From a checkpoint of a small mixture-of-experts model trained on Wikipedia.
Size: 12 layers, width 192, 34.3M parameters.
Training: a variant of Muon for the experts, 9040 steps.
Below are experts of layer 4 (counted from 0) of a mixture-of-experts language model. Rows are named router (the router's row for the expert), up (a neuron's input weights, with its number), down (a neuron's output weights, with its number) and show model dimensions 0-191. Each number is 500 + 40 x the weight over its row's rms, rounded and kept within 0 to 999. Numbers have three digits each.
After each expert's rows: "mostly gets" lists some tokens that are sent to it at least half of the time. This comes from a sample of Wikipedia text that the model never trained on.

# expert 26
router:496421486510477487457469516463494503536523501518500481475550528466523567525534531544459494475357505499496462436498491522503481517498418490441465536510550438479452501468481496514487481563553538501532513485449476554470593516546492401540537513490434469501454491413505467447440503471513539593476532559519554548487457515519525509520521562532487440492583504475556494542482492475528528477509537437493551554520473531469543545480568574449481421527416483547519544471473526563547538526532467502487501511438538399483475499488514546462488497468478460452489512486443535493540389494497462542
up2:524468463458538536499513469541499518492450438596533500455461531535556521529513517553520531431459419500526499465490479497519443511513425484472551422543453559501507534545491633548505503486571577492495463489465530525509488491478502524465526537485428455558514517477499501487469508480613457476489546535535495548472476537453574433543486536508524438436543537498538470482488505503426459482492523550469460486452512430478520508496545497508455536530406438499597477478552531500544485509482484570408509515484473489523523527454483537453521455488487452551556512480419549535541473467497427503
down2:457459511557548420453536505477482464498506483603448491509553513479487481472446473475587542490520516502510507463463532504507558566492568483511507433570462489592445542443443410510516476526482546555517511431468449533482502527530484504449499451545576525505512541428478574398460439501431515523517498480527468437522513509479493465490487586463522506495490524490499472536521578393496531511503514512560483537481489448488422426432425563504494513462500503439573547519506507575561551532495508477472511534524506493492541445509530497477507498473552498578477523451535489458476483513510553508
mostly gets: "It", "Th", "inc", "As", "pis", "with"

# expert 21
router:516460634514526514507524510462468524548449408471521492540561502498465510466473529470501578505547484497436470424415484522523542570551455576431504493508471561529547453479483504512533524576498497494464529612485581465464445491423525519481470470530492497483445536555476507500456465471528431495540460483523479485540472532509528467458571496478474468470543496521500486410537572460500472498491542415493419514503447459518528486527468513541503530443490512462419479483526437545610513514528497529470532567482521579492528517493489522494518507553522577503514530466473515489542520487470470444
up2:534484495467518516492496456521612520529433469544496490534456470478520425524503444458526484477507478543465502528530504456517503515539491439527525553487424455619559468530504535479452564566474475486503457542506456524501496468459500506428510496519443443462532532435524501489519441558522512456585481446516469480531507453565497489449462506581505430484523532564541472531472522490557498474484490461449498481513522412481548473485486550534431526476474512481496497530573461453487525492499514544521509418510540493464628386559494508618503504486484493556564510514543528504505503530506456440
down2:503503449498498461457530466447506517471498521460494500549457530474483613546575489464515487412501437482524558440512519513518509454547463555478540503539548497459389497507498476509559486492462516538440515432560485544508431408537485503522490439477522551501526457477522562487559553553498557513427500549556454552542475431530488460470499502522531501539591515454542531486470472486493550557502534506534423533567506491460504561502441455415506479529502524486498515470486566495461534456528470472507416526509483516508440416454472582516509564498458566529503466551459557481493447505476486522
mostly gets: "\n", ")\n", " had", " =\n\n", "==\n", " has"

# expert 10
router:554449411478400530507442553446505515492496526514558528563493491523437485563452489518547486413468489476514451475496503451505547441502527492454452519546491459486504493482566498512477498425559490548520518472523505460473494576553457494589557473488480535596504519390513432524449506547502477500504545513476521472570476430473425501527492544536497506470531479510527460529471458457504610527456511465465594496537519419533536514514535468490547505494514519503495515521473537528555474413556428568504528530493499575502486555470493493499490503442431489443521525536510565508533468440515511520
up0:550484500504474447515450531531548444428399467553497501493473565522523502470493453519401502470529577479437531487508497489499572470483466523514423468547544488527477537458530512530435510458562433468436512519471561476477487470483458514503514449500524489466506552520466568426458409510519446494632526504493535511562485545507493543510492523427509472477504521583454518498502445514439578455565494480483508465432513561551532496520418447559529471468494556539546498518484490549441545558500549519523561552533459431492471562509491501467488519493489410516497522513496485525500543478502465534
down0:542416543464516487488548522482527452531445528514517478482485490501463530500474404530358466449593540479528434479455535530527478480447421464477495465542516478457546475570433448506435506445456523454456606525519544470516550493504455474504521512486494562518546566554533583479539483456505539518503540428517532473472497572532616515468517461454458459519495548486506504510492488542493505506575490481485459537534489499502527506515436513487464479527504498542554505484508519526490561521465421530448531524504519485498479507466504471451475462507457397483487501527488554568581479577554512502
mostly gets: "ina", "ya", "ie", "ena", "ley", "ian"

# expert 5
router:436518479502437445538477501451451507477520531473554512541496537516516508474532523450545507480523513503494431576501487502541402482510523516462471530500580424444562492518506503486468547491548500535546522432512457459480490537497504440449478518569484519481512563529494497421455521521505539514503452586502537494348535450490495526506469491496495473511525579547489509487567465461510493537443504489504491447530428434497498592514605541488517462528504463494552449509491447534533500430496531495554537458498508415579502529419539491543496468469518474464522473525510479487582517409464486570
up2:562451459463601460578527462505510557527478472520470514558496545485522463515551480481460483561486471487510473513617515495532420543497516527466508535456558517502531458491458519490447457472489538534498505537609470525507519445529539509485597505506522521483460498501547461537500520473516511459469531509500522491426527509441475559515504470545547556546490537453453498458432523535517512443408499492488519531448440528443460506547531557466488464565517529492501438425482484384528472450544547459477522505492531471480536504474487499437466518512443510418444522590481577518529503466553440455
down2:515436477514487453470586505435498474449500505491499478485503514495458507537504466500570399515481484483479494485554527508514464501517519456530386457456491510503501517523473546579536523512541471492516503430521480502485532531465456571495512454486567464491517446590458524512478529505455587573513508518425488512544587511493574473421437538452448530502492505532506421559525484539542416442481521445496504495416505534515517489514496489549502456477532520477497489447570523527490513459489572558527502517493525527431444477565543440525532538478487506483454500605526393444548562482537531495
mostly gets: "o", "re", " Al", "os", "ra", "ro"

# expert 18
router:486596548527512520522524450532458500470442497502604438482499497523466415460477395467540549478484478507483497517465496449514487505467504600525496482459464462532571461478476477458516510359503523492484510494560492465483478497498541533545478529496513553542475468531495513489553490476483546504477562455531511550459560570565563535580438439472507498490460475487531510523484495466454483504535497475480457491481429521432460556472512530495578504492545511539506492495492474548486519536586534565457484461521499584516559441479511516433540538496514372460479505432534546509471543539476500458
up0:505498515513491493544538489485456522474527541475514543542517536529507472541578474535563547475475580431506439524515501455487501475544450514535419520521534448533580454519474485422452517536518493421507437550514509530392480503495591474499549507509474491480484521514464488536536494491465483429513520541459465510507457523507448425538475443425520503559478483430506468590518546525494469511601535547418480549515487385591516476469581503527473556447505469530471466478462453522548507422485534472474540553471522463461503510495549530536525500492510440512479534506488469508509455478489489606
down0:432548553536471559505514444509541445543448476528474499463498488520541512454548557440538495537542465520563564433454484569468520524502451485554466542539484530465510485525543512512526528432497495525415532483505491573548529606455424437449447574526529501450512446454484495471444571416459504452512512512534503496541484513483521538473532507562465450555441518488491516414492485519559479516471433482567492464408485497506547508546421487462496490509467563485495574455512495457515521483455501549507447487487461558512554520464462526554443562525460520530548483534474512541473520443547477465
mostly gets: ".\n\n", " \"", "\n\n", " who", "==\n", "==="